{
  "d_model": 256,
  "d_expert": 128,
  "n_kv_head": 4,
  "norm_eps": 1e-05,
  "rope_fraction": 1.0,
  "parallel_block": false,
  "warmup_steps": 50,
  "decay_fraction": 1.0,
  "decay_shape": "linear",
  "doc_mask": false
}
Below are experts of layer 4 (counted from 0) of a mixture-of-experts language model. Rows are named router (the router's row for the expert), down (a neuron's output weights, with its number) and show model dimensions 0-255. Each number is 128 + 24 x the weight over its row's rms, rounded and kept within 0 to 255.
Before each expert's rows: a language model's description of what the expert responds to. This comes from a sample of Wikipedia text that the model never trained on.

# expert 55
What it handles: W and st pieces. Word pieces with w or st, often mid-word in names, plus ordinal numbers like 4th and words like best, non-stop.
router [140 138 163 116 153 129 169  82 131 134 138 104 135 114 103 128 165 139 147 145 154  81  63 122 145 126  99 123 138 138 151  97 124 130 132 133 119 110 119  99 105 139 149  98 111 148 107  77 130 146 145 107 146 152 155 171 115 122 122 167 122 156 111 141 178 139 120 115  75 111 106 169 128 142 144 114 148 171 108  62  74 128 113 147  90 128 117 119 138 105 167 119 104 141 154 126 166 133 155 156 149 126 121 122 106  93 117 127  69 113  93 135 103  94 107 139 101 162 135 120 111 125 112 114  94 149 134 155 124 105  99 156 165 122 135 120 102  92 135 143 166 116 168 116 170 152 104 124 137  84 147 138 123 106 159 104 172 134 161  94  87 105 112  88 114  95  98 111 146 159 123 131 121 118 106 139 117 106 176 126 115 135 135 156 170 111 135 123 109 133 143 101 159 125 140 150 106 129 110 143 111 102 127 146 126 112  93 139 156 137 116  98 122 135  93 113 142 121  86 104 107 114 166 151 163 132 143 161  86 130 125 119  93 124 106 139 123 140 109  74 113 141 134 118 140 137 147 155 130  58 146  88 127 138 134 104]
down0 [105 138  87 163 146 160 147 107 144 129 117 116 134 133 107 162 137 120 168 178 123 116  98 155 135  90 163 153 102 137 119 125 138 123 112 107 151 117 179 177 102 133 110 127  86  85 126 150 110 119 143 142 161  96  88 119 156 147 117  81 144 140 144 121 130 119 138 106 132 114 131 119 136 106 137 155 122 173 169 142 121 194 123  97 125 154 132 151 180  99 117 117 111 121 111 134 161 123 149 118  79 104  81 122 104 140  86 139 129 162 148 148 115  99 161 160 147 153 158 131 108 115 105 139 133 129 175  67 113 106 121 172 106 125 151 110 143 146 158 102 118 102 136 116 132 128  92 153 141  97 130  63 146 154 114 153 157 120  94 166 154 135 119 144  98 119 129 133 135 148 132 118 141  80 117 140 135 161 118  79 107 140 124 151 121 115  91 117 131 126 147 161 130  70  73 137 110 143 145 109 136 125 110 154 152 139 149 125 136 111  88 106 121 161 142 101 115 122 146 116 151 102 141 133 110 143 138 119 142 136 129 155  96 149  91  94 130 125  98 117 174 139 184 131 111 147 104 143 148 150 144 145 164 116 119 171]
down1 [146 165 118 133 154  96 148 130 111 108 139  82 187 108 149  74 124 133 129 134 121 113  99 137 132 126 150 138 198 174 156 143 164 120 131 121 110 136 145 129 108 103 139 117  96 115  82 112  87 106  75 109 180 136 129 145 130  99 117 143 116 143  83 129 115 138  91 108  92 137  77  93 162 149 102 114 108 119 145 115 122 123 127  96 148 101 156  83 131 164 123 118 137 128 135 124 130 123 112  81 118  99 159  73 137  99 148 133 114 154  99 118 117 152 125 164 140 153 132 147 157 140 102 123 102 110 129 128 133 142 146 119 135 106 159 153 133 163 121 115 153 110 132  79 114 125 128 161  57 123 128  95  92 158 127 173 128 154 123 151 125 116 144 161 121 105  94 139 141 162  85 172 148 112 138 138 121 135 113 173 149  87 152 170  89 138 143 139  89 108 121 123 156 128 140 109 117 119 113 116 169 120 108  90 138 129  81 138  90 121 130 144 126 139 168 153 147 156 100 136 151 109 176 147 110 124 116 145 137 135 164  84 141 112 156 122 136  93 122 161 120 110 151 121 132 113 113  96 102 127 165 124 117 115 132 122]

# expert 30
What it handles: Auxiliary and main verbs. Verbs right after a subject, chiefly was, is, were, has, may, been, plus adverbs like traditionally, still, also.
router [141  93 159 162 109 131 159  88 143  98 113 173 127 155 104 148 115 164 120 155 145 131 128 141 125 103 101 131 151 134 143 133 144 146 118 100 151 132 161  92 120 121 133  94 115 164 136 134 142 126 147 104 142 145 113 146 105 110  97 153 133  98 138 134 129 118  83 128  99 129 114 139 145 162  76 127 160  93 132  91  79  99 163 167 112 150 129 157  99 128 114 126 144 152 150 144 164  88 123 155 162 152 142 122 126  90 133 110 124 112 106 113  95  96  93 117 136 143 142  67 137 148 140 147 123 173 111 139 137 156 116 157 157 144  73 142 126 132 131 112 210 145 180 135 160 129 132  97 155  90 151 150 125 160 133  97 133 116 138 120 119 106 117 152 150 104 128 102 120 118 113 101 144 167  99 137 140 104 114 150  96 112 163 125 155 114 134 106 106 130 134 129 131 152 138 113 139 119  83 112 156 108 105 143 152 102 111 124 115 109  95  86 135 129 133  98 146 108 139  92 124 121 151 143 155 148 128 103 116 131  95 140 149 157  99 150 185 157 118 144  73 136 112 125 150 195 169 135 116  98 116 108  73 143 135 168]
down5 [154 131 145 162 129 122 140 128 129 143  90 115 110 112  92  97 118 133  72 137 108 149 177 108 120 118  94 111 124 132 173 123 152 129 132 137 136 121 119 131  88 105 138 104 159 137 152 139 182 131 128 132 105 132 124 132 131 180 169 122 118 151 123  85 106 135  92 200  92 148 106 131 132 105 133 162 107 139 123 152 103 118 144 101 134 114 124 106 199 151 124  99 108 139 137 128 182 160 129 120  77 136 111 184 104  90 127  92 119 164  71  99 160 146 135 135 155 143 159  74 139 109 125 111 151 157 106 159 166 148 181 138 119 122 109 127 109  82 151 165  93 118 152 117 142  92 180 140 108  99 129 123 155 100 104 106 128 122 117 131 146 146 149 153 100 119 124 116 179 114 137 113 131 128 155 140 103 149 117  92 149 113 120  98 125 121 131 107 116 155  88 171 125 133 102 125 144 107 124 125 122 125  76 124 108  99 129 127 129 148 109 157 125 137 112 119 150 118 134 141 120 119 135 131 138 107 144 119 102 155 155 117 116 129 156 160 153  73  91 149 145 104 101  97 125 104 112 168 105 129 154 107  79 134 127 122]
down6 [132 116 148 107 108 115 132 134  94  94 145 126 134  86  97 143 131 126 120 112 139 113 139 135 144  92 131 115 113 132 133 133 133 121 138 161 156  96 186 154 125 128  71 144  89 161 177 127 118 119 115 149 150 129 108 146 119 116 164 114 147 108 121 116 138 132 158 173 112 170 170 140  98  99 132 105 153 124 144  86 124 158 134 147 130 160 151 175 146 141 160 115 114 140 119 106 119 119 115 112  85 153 147 125 136 126 143  98 162 133 117  70 124 141 135 132 115 144 100 119 153 117 135 127 139 131 147 126 140 157 123  91 143 141 137 143 104 126 127  89 122  86 143 117 116 144 135 111 156 143 130 100 112 122 144 155 128 122 127 106 104 112 126 152 150  67 150 133 130 161 124 192 144 114 116  84 176 121 119 135 127 110 169  91 121  93 163 127 117 141  83 112 137 147 110 157 150 110  74 139 186 144 124 125 164 141 145 128 123 110 124 190 149 108 131 119 159  80 118 107 119 142 189 132 148 118 147 120  87 141 123 187 180 136 108  93 160  80 180 108 128 134 117  90 130 123 161 146  97 156 134 145 113 137 164 163]

# expert 45
What it handles: Word-initial adjective stems. Word-start pieces after the or a, especially adjective stems like high, specific, foreign, fl-, t-, g-, en-, as in high school.
router [134 158 136 111 157 114 129 132 135 135  89 153 134 141 136 159 133 170 154 151 139  82 129 136 113  90  97 116 152 134 122 116  86 105 101 123 151 115 142 136 136 139 141  90 107 148 133 150 112 120 127  88 172 105 102 211 142  75 150 116 131 121 102 159 119 123 117 138  98 106  87 153 110 131 106  82 141 128 137  90 109  90 141 130 101  75 114 124 143 121 132  75 132 135 148 134 175 129 150 209 168 145 134 134 150 132 148 124  93 124 124 132 105 116  87 128  81 128 170 104 152  88 115 125 130 192 130 159 130 161 144 136 130 156 130 107 112 132 183 163 158 164 154 148 128 130 130 114 143 134 149 133 139 116 140 115 173 126 130 167 135 131 110 125 133  74 162 110 183 117 136  57 122 101 122 138 125 103 128 139 140 109 180 140 159 149 107 103 144 124 159 131 121 146 136 125 148  96 119 141 109 135 101 137 153 161 138 160  95 111  83  88 114 100 114 108 136  90 111 106  97 121 142  91 134 134 144 140 122 112 143 126 134 142 114 159 105 134 137 108 123 115  96 113 120 153 129 130 121 110 159 145 114 136 127 133]
down1 [109 171 122 113  92 136 140 106 152 135 104 133 107 121 126 136 126 144 134 113 133  99  98 179 153 123  80 168 155 139  82 148  93 180 124 120 120 163 154 120 135 140 134 143 166 103 123 123 158 132  81 132 118 138 119 138  67 141 161 133 131 136 173 116 151 153 145 101 127 126 167 152 115 186 108 149  87 137 140 119 132 149 116 125  74 164 114 164  96 136 119 120 172 155 105  81 152  94 141 122 105  98 130 143 103 129  89 103 158 113  90 125 137 112 132 136 107 138 125 156 109 108 142 173 141 101 140 103  77 134 139 151  97 154 112  74 151 115 107 115 115 153 140 111  75 159 116 105 110 100 134  93 135 129 130 110 125 105  84 141  99 106 149 112 150 116 133  77 139 129 113 137 137  96 144 150 139 143 155  84 150 142 114  82 134 125 101 124 140  87 123 134 152 104 128 119 128 128 146  89  72 143 100  95 138 115 127 129 132 121 164 166 147 101 114 117 127 158 139 127  84 117 136 123 114  98 119 134 134 126 157 104 129 122 171  89 114 128 167 126 136 142  71 134 118 121 147 159 136 113 146 109 152 141  73 122]
down2 [123  91 136 112 103 114 126 150 107  84 112 118 153 140 152 134 149 158 116 137 153 154 163 119 146 126 134 143 106 148 137 172 156 137 108 153 137 115 126 130 160 126 130 142 156 124 123 109 136 121  83 119  89  79 136 122 149 162 133 114 104 147 121  88 124 157 133 125  98 132 160 142 161 185 174 121 128  75 144 129 148  96 122 145 100 121 128 144 150 146 118 105 120 176 149 140  88 171 110 130 105 102 121 165 164 110 184 151 165 188 124 165 145 109 134 138 176 123  76 131 140 147  83 115 175 115 157 131 102 124  97 171 142 125 128 183 114 149  90 150 139 120 148 112 144 126 104 139 127 164 125 127 164 130 121 145 130 129 145 135 161 136 169 139 128 127  99 129 114 141  82 162 123 101 119 118 136 108 156 106 127 132 107 167 114  81 185 124 120 110 142  78 126 138 149 107 113 117 114 139 148 131 119 102 183 128 164  75 161 146 147 142 126 135 136 106 150 112 119 141 155 129 106  88 146 128 131 148 149  97 115 125 136 140 147 104 116 103 128 112 143 144 157 118 168 136  66 129 106 131 105 110  82 135 141 162]

# expert 21
What it handles: Modals, to, i-pieces. Infinitive to, modals and not after verbs (would, can, could, not, named, called), plus mid-word i pieces as in rad-i-ocarbon, Univers-i-ade.
router [160  78 166 135 113 104 138 118 152 122 120 155 133 117 150 118  85 152 121 187 148 103 128 184 121 100 118 121 125 121 123 103 115 154  86 131 150 105 145  76 102 129 150 108 125 115 111 151 121 139 120 146 166 161 125 150 119  85 108 133 135 172 142 171 109  98 130 104  85 100  61 170 120 102 143 101 141 127 111 106 101 116 151 151 159  94 128 119 103 140 159 138 142 172 147 143 126 148 115 160 150 128  63 137 133  83 150 160  93  98 119 153  89 123 120 138 109 125 122  97 155 120  95 118 119 158 133 115 115 153 153 149 140 153 132 118 137 104 127 134 159 147 149 148 108 131 118  97 123 128 154 175 122  92 126 127 116 106 144 143 123 147 111 114 122 128 122 127 115 118 126 116 119 143 103 178 136  90 127 148 141 118 124 122 129  98 119 109 113 141 126 149 144 135 128 172 133 123 108 101 149 143 113 161 173 104 142 143 189  80  86 105 132 121  99 105 172 123 118 117 133 154 178 119 182 171 143 175  95 104 145 138 162 132 143 101 184 106 126 152 103 136 119 142 145 152 162 155 118 128 113 143 132 109 159 161]
down2 [106 153 109 116 125 151  79 140 196 114 190 123 148 124 115 144 129 125  92 145 114 123  99 121 122 107 120 109 137 107 166 165 179 148 111 138 148 163 133 123 123  83 151 159  99 145 117  92 166  68  79 108 130 148 183  95 123 143  92 130 147 136 121 104 147 140 129 136 141 166 147 144 127 111 154 131 136 114 108 123 154 159 127 114  67 111 102 127 104 115 152 113 165 136 153 121 116 137 130  94 120 143 140  94 119 116 118 104 133 144 127  99 124 110 149 109 157  74 144 151 106 117 127 136 133 117 101 162  86 105 125 148 138 132 113 141 100 143 122 134  91 145 100  89 170 123 125 118 113 147 124 122 112 154 116 127 136 130 135 103 155 109 123 159 103 102 180 142 157 161  82 131 109 129 137 143 112 147 156 139 120 112  61 159 113 137 110 120 145 148 127 136 100 138 113 131 137 126 117 130 122 109 140 133  99  97 126 109 153 134 135 120 148 137 170 109 179 151 111 151  98 143 170 133 127 142 109 164 150 137 151 146 108 117 168 199 110 152 144  90 141 164 124 146 176 161 150  94  97  84 172 139 119 111 124 138]
down3 [131 131 159 124 132 149 148 144 137 131 135 121 186  77 115 131 145 133 188 122 141 173 140 156 135 114 103 156 127 137 139 123 128  84 150 143 119 130  98 142 133 115 176 165 114 139 125 123 116 153 124  70 110 142 108 164 121 117 123 117 156 150  95 115 165 134 140 135 148 146 119 136  99 156 135 108 158 113 137 118  90 104 106 121 139 155 138 122 125 186 128  90  90 101 103 122 124 128 128 112 153 141 144 114 139  85 124 141  97 155 122 140 132 139 141 168 136 114 124 157 125 123 132  85 139 107 126 143 139 124 114 141 178 145 154  81 145 129 119 134 117 108 164 107 143 153 147 144  86  72 149 152 125 150 126 106 130 118 146 134 106 154 110 107 100 142 122 182 153 126  83 150  83 159 104 113  98 114 119 138 153 128  80 140 170 135  96 124 124 120 116 135 158 146 136 146 135 146 164  96 111 102  67 109 128 143 142 140 120 101 132 198 118 166 119 153 190  76 112 120 137 118 141 141 157  84 129 102  91 172 107 155  97 140 159 108 128 117 132 159 144 132 129 118 127 147 160 125  97 145 146 118  84  66 143 110]

# expert 25
What it handles: Topic nouns. Common nouns naming a field, group or institution after "the", "a" or a nationality, such as film, school, band, basketball, label.
router [136 130 158 169 143 141 136 111 114 127  90 142  90 165  80 135 147 142 143  98 118  87 125 169 129 100 109  97 148 153 112 125 123 130  85 119 130 113  99 120 137 148 168  77 111 178 134 123 117 173 147 116 150 103 141 144 141  68  67 116 128 117 123 153 134 116 127 112 103 116 145 173 134 123 164 145 122 120 126 103 129 149 122 127 108  90 125 109  87 133 129 102 144 137 153 162 154 142 167 197 168 143 107 143 174 121 126 147 137  89  99 114 113  92  96 141 109 119 184 116 153 108  83 122 130 138  91 144 157 117 152 117 137 146 120 129 116 124 163 113 130 160 127 123 123 132 166 123 117  86 157 148 126  91 125 137 123  81 133 140 121 123 109 118 126 140 125 122 167 130  98 110 108 143  78 121 108 107 125 134 108 128 127 139 151 122 137 134 106 177 174 112  78 146 162  90 140 114 135 122 105  98  93  91 116 117 153 145 101 130 127 110 166 120 134 120 130 145 132 111 117 150 140 121 179 159 159 163 100 139 171 138 137 163 138 168 128 145 104 128  79 104 139 123 118 144 132 152 112  83 129 152 133 168 139 177]
down5 [134 130 128 122 128  75  99 109 146 130 115  79 154 152 129 122 106 108 174 140 118 101  76 129 146  94  86 105 114 119 170 116 137 140 138 145 133 110  76  88 142 139 120 128 112 124 179 117 139 109 160 158 170 146 112 110 131 141 100 109 128 148 123  93 130 153 131 137 131 103 102 147 138 160 117 131 133 140 112 109  91 112 135 146 150 139 105 133 124 105 140 191 147 103  99 132 143 118 102  94 166 116 118  90 123  95  92 115 142 119 127 123 216  87 122 129 115 124  73 162 128 159 152 125  96 133 128 143 137 113 142 125 114 176 138 125 131 141 124 121  97 106 129 145 183 122 121  65 125 141  88 143 144 111 101 112 168 128 116  99  84 130 150 142 101 150  64 158 148 146 106  93 147 165 117 121 148 104 133  71 128  91 158 141 163 119 168  87 101  95 137 147 173 138 141 138 162 141 141 131 121 153 143 126 104 135 102 158  92 148  85 114 152 116 146 115 107 165 130 118 117 149 145 167 117 133 128 133 150 155 116 136 124 156 123 137 104 137  94 105 127 135 111 138 142 145 126 150 142 114 137 132 156 115  87 148]
down6 [119 171 177  89 113 138 142 125 159 147 114 134 130  91 129 120 117 119 118 121 117 147 135  92 101 111 120 104 145 117 145 104 128 116 119 147 169 111 128 132 188 132 137  80 120 137 114 155 118 115 138 127 106 116 139 117 136 123 171 125 143 187 153 133 148 159 173 142 133 116 126 160 142 160 107 104 102 103 107 125 140  96 114 110 100 106 112  81 143 124  78 105 106 119 147 140 116 131 102 120 138 122 190 156  70 143  63 140 135 144 141 110 117 124 114 160  81 153 109 150 113 111 125 115 102 169 153 155 141 149 155 127 125  96 169  80 128 101 124 124 130 144 135  72 145 113 149 117 115 112 121 123 166 110 146 103 156 111 132 185 132  97 117 118 123 157 126 122 142 112 112 156 134 140 129 132 154 113 110 110 144 120 166 139  76 134 106 120 100  85 103 164 148 114 106 125  82 139 124 139 118 141 138  98 188 107 122  99 142  96 163 116 113 104 110 153 118 110 121 139 131 112  97  98 110  91 136 119 147 117 118 161 135 152 116 127 154 118  81 160 104 119 138 135 178 163  78 174 190 124 134 157 123 132 113 127]

# expert 41
What it handles: Word-start fragments, particles. Short opening fragments of longer words, such as c, re, con, imp, circ, plus verb particles out, up, back.
router [146 137 139 168 133 130 179 158 125  85 125 152 138 137 113 104 127 149 111 146 161  88  97 135 119 131  89 123 180 157 105 128 125 163 107  90 123 102 144 154 119 176 125 118 141 122 101 116  98 153 124 125 140 153 106 180  95 109 122 100 146 112 105 138 159  97  96 142  99 106 111 155 138 118 122 128 129 121 119 111 108 156 171 125  80 114  92 123 122  92  93 121 138 116 175 126 141 135 138 208 144 125 129 168 100  90 133 142 123  74 134 123 117 127 160 129 104 140 142 104 148 152 120 115 128 128 139 167 106 142 164 163 156 164 147 123 142 116 143 140 156 115 158 141 176 168 132 119 164 123 119 144 138  82 162 137 139  99 169 156 111 120 127 152 135 125 153  93 177 105  86 110 119 111 105 111 130  90 146 149  91  98 147 145 127 144 157 116 140 167 162 138 119 125  90 160 137  69 146 109 109  97 129 144 108 107 157 142 124 146 127 142 122 124  89 135 134 128 141 105 143  91 151  98 169 126 163 152 126  98 122 178 145 117 123 158 120 152 143 135 118 142 146 107  99 191 137 144 150 131 133 149 113 149 135 111]
down0 [147 111 120 167 148 122 130 143 106  98 122 135 171 173 166  94 135 134 151 184 105 157 124 121 144 146 148 127 106 103 109 130 146  98 106 114 111  98 165 119  96 135 126 119 101 144 129 164 138 151 123 183 139  99 116 121 136  90 159 148 148 161 155 104 143 102 128 137 177 159 174 126  84 148  69 106 153 100 102  91  70 167 134 123 108 112 128 134 166  91 125 138 100 128 114  96 139 126 146 149 180  87 148 106 114 113  97 118 150 145 159 112 148 129 108 145 117 120 106 139 140 164  72  93 146 177  97 106 109 141  86 105 110  92 117  93 135 110 128 162 130 101  88 108 113 125  83 126 132 125 115 136 103 129 150 148 107 117 119 109 157 132 111 142 179 139  97 113 126 118 125 105 154 151 156 121 129 136 151 129 140  99 132 148 147 133 131 121  74 126 136 132 124 126  75 149 154 120 120 111 157 155 139 140 103 140 126  76 137 106 120 120 101 108 122 159 140 159  98 113 147 133  93 130 128 119 150 138  92 101 174 164 156 165 129 126 125 145 172 118 145 165 106 165 155 130 114 129 109 136 138 162 126 131 157 130]
down1 [107 204 137 135 111 110 126 119 132 141 135 129 133 124 122 113 116 101  85  98 144 116 117 133 132 120 164 111 132 157 122 116 147 116 124 112 101 111 119 159 100 144  88 168 159 184 125 117 151 129 120 137  77 118  96 136 137  87 151 118 133 141 123 122 115 174 110 101 100 190 126 106 109 127 133 112 163 129 120 126 160 113 173 119 134 146 104 124 132 140 124  83 107 147 102 135 129 109  84 137 139 112 142 142  99 117  84 117 108 142 188 155 113 170 127 159 154  94 186 158 141 116 120  88 147 124  77 137 108 158 122 127 103  92 118 182 156 127 106 107 158 100 173 139 132 105 137 125 103 118  97 133 122 137 134 136 135 105 119 148 137 123 179 142  78 120 156 152 154 160 162  92 141  89 107 127 143 123 114  81 122 129 118 158 143 152 140 153 143 103  97 121 146 150  97  80 149 130 134 157 169 115 139 147 104 105 136 150 128 148 120 110 128 118 131 136 114 100  96 104  96  83 114 102 160  88  84 120 122 143 135 136 184 123 114  76 129 146 122 155 131 130 157 140 157 111 123  84 119 143 123 128 131 168 133 134]

# expert 63
What it handles: Relational prepositions. Prepositions after nouns and verbs, such as of, for, on, about, between, regarding, among, plus the -ig piece in Amiga, Merigold.
router [ 95 136 132 182 119 121 155 104 143  82  80 100 123 167 122 143 108 108 101 148 135 105 115 124 127 134 155 123 122 133 131 142 109  71  85  99 157  87 143  92 164 127 149 107 143 121  97 126  92 133 176 120 156 154 110 156 124 119 104 141 101 131 135 135 154 129 119 119 134 131 136 133 146  91 161 134 128  91 112  83 110 107 142 167 149 128 117  57  92 151 139 108 140 130 141 117 164 131 147 153 160 122 121 144 148 128 114 155 137 120 123 135  98 118 115  87  98 140 117  86 143 147 125  91 132 131 106 118 135 105 181 118 174 121 115 120 130  99 138 120 146 158 130 144 118 138 110 138 152 104 187 135 135  98 183 154 151 102 162 158 108 132 124 145 122 142  83 113 168 115 137 125 121 120 126 110 132 116 119 138 134 147 124 159 155 166 120 130 134 164 175 135 118 161 103 121 160 108 123  92 131 120 104 155 180  98 140 137 171 130  85  84 176 137  98  89 168  93 128 108 119 154 175 159 148 135 127 159 146  97 151 115  79 144 149 165 116 106  92 111 151 131 136 139 141 159 142 131 114 112 128 153  88 151 138 124]
down8 [115  66 115 137 121 165 111  68 124 168 124 128 141 148  94 117 129 149 136 132 130 127 127 142 103 126 169 137 105 126 134 156 116 119 147 135 101 156 122 139 124  84 140 107 135 115 139 128  90 117 153 135 118 122 156 125 125 135 147 115 120  91  90 105 130 147 159  96 105 112 103 132 119 109 126  89 144 118  82 157 131 150 143 160 133 135 115 132 144  93  80 114 151 123 117 130 178 118 152 144 129 152 163 123 159 150 120 118 117 141 110 123 156 102  85 159 143  93 123 114 152 144 141 137 116 117 161 115  85 156  94 140 161 128 125 109 159 126 148 136 138 127 107 137 175  97 154 120 102 133 170 132 100 152 138 148 120 109 123 148 142 119  92 161 118 126 117 134 175  82 114 169 173 107 135 113 116  87  61 134 135 119 123 130 134 159 154 148 137  99 130 145 141 125 128 164 166 131 137 155 129 103 154 154 113 119 129 115 156 173 104 136  83  97 166 190 133 105 137 123 129 171 186 158 112 126 148 111  92 101 155 109 128 158 144 134 109 148 125 133 164 129 106 121 157  74 124 127  97 108 107  76 103  59 154 153]
down9 [135  95 126  91 112 128 160 160 122 135 156 171 110 101  97 167 121 116 121  98 158 128 143 176 140 180 131 137  97 106 114 110 153 146 127  90 109 111 162 110 158 137  64 101 132 113 178 135 174  97 134 152 119 103  94 125 149  99 142 144 133 171 112  73 136 164 153 128 142 145 143 127 168 158 104 103 140 114 130  94 134 122 114 143 167 128 129 131  81 140 107 156 114 145 109 162 140 129 126 115 131 115 171 140 115  96 147 149 134 120  95 148 148 109 139 126 162 142 164 130 139  82  98 132  91 105 178 135 169 130 145 182 122 161 140 151 165 128 149  89  73 164 103 111 121 175 130  93 155 167 141 101 161  96 158 151 130 113 135 131 146 129 110 141 130 139 133 170 123 112 184 150  95 140 120 120 134 123 152 141  93 118 101 153 131 154 133 177 126  93 121 120 115 145 121  94 125  98 167  80 143 127  90 151 103 112 121 110 136  94 106 129 133  85 126  83 128 120 139 136 135 117 151 143 115 133 138 126 175 125 153 137 142 118 111 132 132 149 136 116 128 152 156 102 129 138 135 123 100 120 136 113 121 115 163  93]

# expert 28
What it handles: Mid-word consonant pieces. Short consonant fragments starting or continuing a split word, often after hyphen or parenthesis, such as court-ord-ered, ad-verse, satis-f-y.
router [149 127 138 142 162  80 161 108 105  76 109 133 122 192 103 124 116 177 127 126 133  73  82 106 149 122 143 126 127 191 128 124 125 161  85  91 128 102 148 125 145 134  92 115 119 124  86 114 117 166 112  82 151 149 119 138  82 110 151 140 129 186 103 176 160 118 122 142 116  90 121 145 109 118 111 120 161 138 138 107 105 138 165  99 149 122 146 103 114 115 125 120  80 152 144 147 125 105 167 160 152 136 147 147 110  73 152 159 116 112 112 119 111  81 163 130 104 113 142 152 156 124 125 125 124 172 114 133  99 128  88 135 146 152 147 129  96  92 148  94 108 134 152 135 127 165 127  90 129 151 148 136 139  93 133 113 138 111 142 132 154 110 117 141 138  77 140 138 135 112 130  80 127 120  70 127 117 109 138 165 122 130 140 149 156 116 178 136 166 123 151 160 127 135  72 123 108  84 140  79 146 131 122 147 125 110 105 125 130 136 109 125 140 121 118 106 172 142 156 109 156 121 175  99 166 162 132 145 148  98 137 124 151 124  92 130 154 134 119 139 120 117 115 123  84 169 135 133 125 128 118 146 115 151 121 133]
down1 [177 134 123 160 104 131 154 149 132 181 207 147 107 121 152 122 138  81 139 116 137 149  96 140 105  94 127 146  81 133  82  99 115 150 105  76 149 131 125 186 136 127 141 155 117 150 129  66 156 137 106 104 105 120 125 132 105 102 139 164 141 134  95  95 150 101 157  94  57 140 114 135 100 127 107  69  98 139 147 106  97 131 134 163 131 139 135 147 100 122 143 119 124 126  96 171 126 171 139 133 111 170 153 129 132 135 146 131 105 150 101 169 168 142 153 147  94 126 148 156 130 132 143  97 119 106  96 101 127 116 121 152 115 126 135 139 131 128 130 127 122 100 102 148 136 135 121 172 135 137 133 142 120 148 114 125 128 129 122 121 170 119 106 137 132  81 105  98 170 147 129  80 110  67 153  96 111 144 162 154 114 115 113 112 110 151 108  98 137  97 140  96 165  96 122 142 143 162  97 114 114 155 145 101  70 169 145 116 128 142 138 126 136 154 131 101 157 137 165 123 107 140 140 159 149 123  99 151 132 131 120 154 107  88 130 114 108 143 129 120 129 145 132 136 103 141 108  97 101 140 116 154 120  82 133 149]
down2 [114 176 153 102 128 118 132 131 144 140 111  84  99 110 103 106 134 166 140 107 171 163 138 137 157 150 138 154  92 111  94 124 141 127 154  87 121 123 124 133 110 161 115 114 138 156 139 112 155 120 162 107 139 108 137 109 105 114 132 104 164 156 154 102 100 113 124 103 130 126 143 179 130 126 139  84  79 132  97 124 109 121 128 139 122 142 154 118  83 116 126 121 147 132 114 151 115  78 115 121 103 181 127 121 130 112 147 133 123  79 156 133 131 115 130 143 130 166 150 122  89 137 163  93 142 156  99  99 145 126 113 155  63 133 141 168 151 109  75 135 147 114 111 122 109 106 124 157  87 127 128 117 119 171 135 108 127 135  92 121 130  95 131 151 131 127 114 137 153 112 167 144 172 149 185 142 139 104 117 151 112 202 141 125 130 117 155 144 119 156 135 136 171 160 114  98 140 110 118 124 105  94 138 151  94 114 182 166 113 130 108 131 133 114 132  86 138 115 138 133 136 141 115 126 106  65 176 105 126 145 144 110 148 138 107 139 126 121  98 144 111 195 156 168 137 122 130 126 141 139 121 132 115 206 124  92]

# expert 13
What it handles: Years and country names. Four-digit years like 2011 or 2018 and the endings of country or place names, such as States, York, Yugoslavia, Somalia, Ukraine.
router [155 104 137 146 138 164 169 151 122 146 124 132 122 133  98 128  93 127 162 127 127 100 132 125 125 124 118  81 171 138 150  99 159 135 114 109 150 122 125  83 141 130 180 120 119 179 111 119 109 124 130 108 143 119 123 116 102 141  73 130 121  99  97 137 137 140 118 149  95 102  74 139 183  96 115 138 150 145  98 129 109 155 160 166 115 120 132 128 129 125 124  96 158 121 179 103 151 159 134 128 137 137 110 134 100 116 163 141  99 102 119 127 122  96 148 110 139 136 161 115 117  74 102  97 115 137 112 150 162 149 133 141 134 154 116 140 126 119 151 126 122 133 116  86 115 128 149  92 118  77 191 136 138 107 133 154 158 112 139 138 102 163  80 129 117 104 171 102 138 138 123 112 113 172  94 159 135 121 132 157 113 155 161 131 137 130 133  97 157 113 193 194  84 167 126 110 130 100  92  90 165 104 134 105 133 129 148 172 113 100 125  88 156 116 111 117 140 135 137 132  97 139 141 143 131 163 147 109 115 111 169 131 119 155 113 183 115 164 108 138  82  91 114 133 131 128 117 151 106 123 139 104 121 159 147 170]
down0 [124 109 126 125 111 142 130 119 143 141 112 143 139 104 120 129 135 132 130 132 131 151  91 155 173 128 129 163 110 147 112 158 130 102 108 143 107 128 177 133  58 139 100 156 160 139 100 138 134 142 125 141 121 109 132 141 152 101 183 127 107 134 184 129 124 147 124 119 144 119 115  94 118 156 117 130 148 129 101 102 141 151 112 112 136 141 107 132 146 139  99 160 136 112  87 157 114 133 129 144 151 111 100 150 140 168 105 140 166 114 125 120 120 110 159 141 117 144  92 150 161 137 155 131 118 116 118  89  92 110 149 130 157 117 144  91 107 155 102 126 142 104 203 130 105 163 129 142 128 141 121 161 111 126 133 138 124 115 121  92 190 101 106 163 177 144 138 122 134 126 156 128 122  67 140 113 145 151 118  98 192  95  76 114 181 140 157 144 137  84  80 109 126  74 116 144 107 139 140 152 117 144 107 159 120 123  92  85 157 175 158 146 107 101 133 163 142 128  98 104 117 138 130 101  82 104 112 142 123 142 144 115 173 142 172 129 114 129 205 143 143 141 113 158 105 114 172 116 128 123 130 109 117 122 155 122]
down1 [127 127 102 113 160 113 151 152 156 136 128  72 123  94 121 116 121  89  79 146 142  98 135 173 147 135 144 149  98 151 123 117 132 142 151 107 111 138 114 125 107 172 141  97 102 143 140 117  98 124 163 143 150 117  92 131 112  99 153 157 118 118 149 127 155 149 142 109 157 177 176 128 134 130 112 147 134 103 113 130 129 114 162 114 135 143 124 126 154 152 172 132 112 150 136 168 103 151  84 139 132 152 110 166 108 142 139 120 156 132 104 121 145  99 110 179 118 140 106  85 167 151 101 173 130  84 130 137 101 114 140 121 160 122 108 114 146  70 123 103 158 139 138 135 156 157 143 145 175 132 125 156 121 156 116  90 124  98 173 136 157 132 137 148 153 103 144 158 127 126 157 169 105 106 155 147 155 135 112  72 165 145 143 188 128 148 150 169 171 127  78 127 150 108  64 128  94 150 158 134 106 154 113 132 107 106 122 119 123 170 142 155 132  95 114 129 101 141 139 115 111 125 137 111 129 106 118 123 124 143 117 150 147 142 107 131 104 112 153 141 110 123 149 111 125 115 195 149 121  76 134 145  98  91 146  91]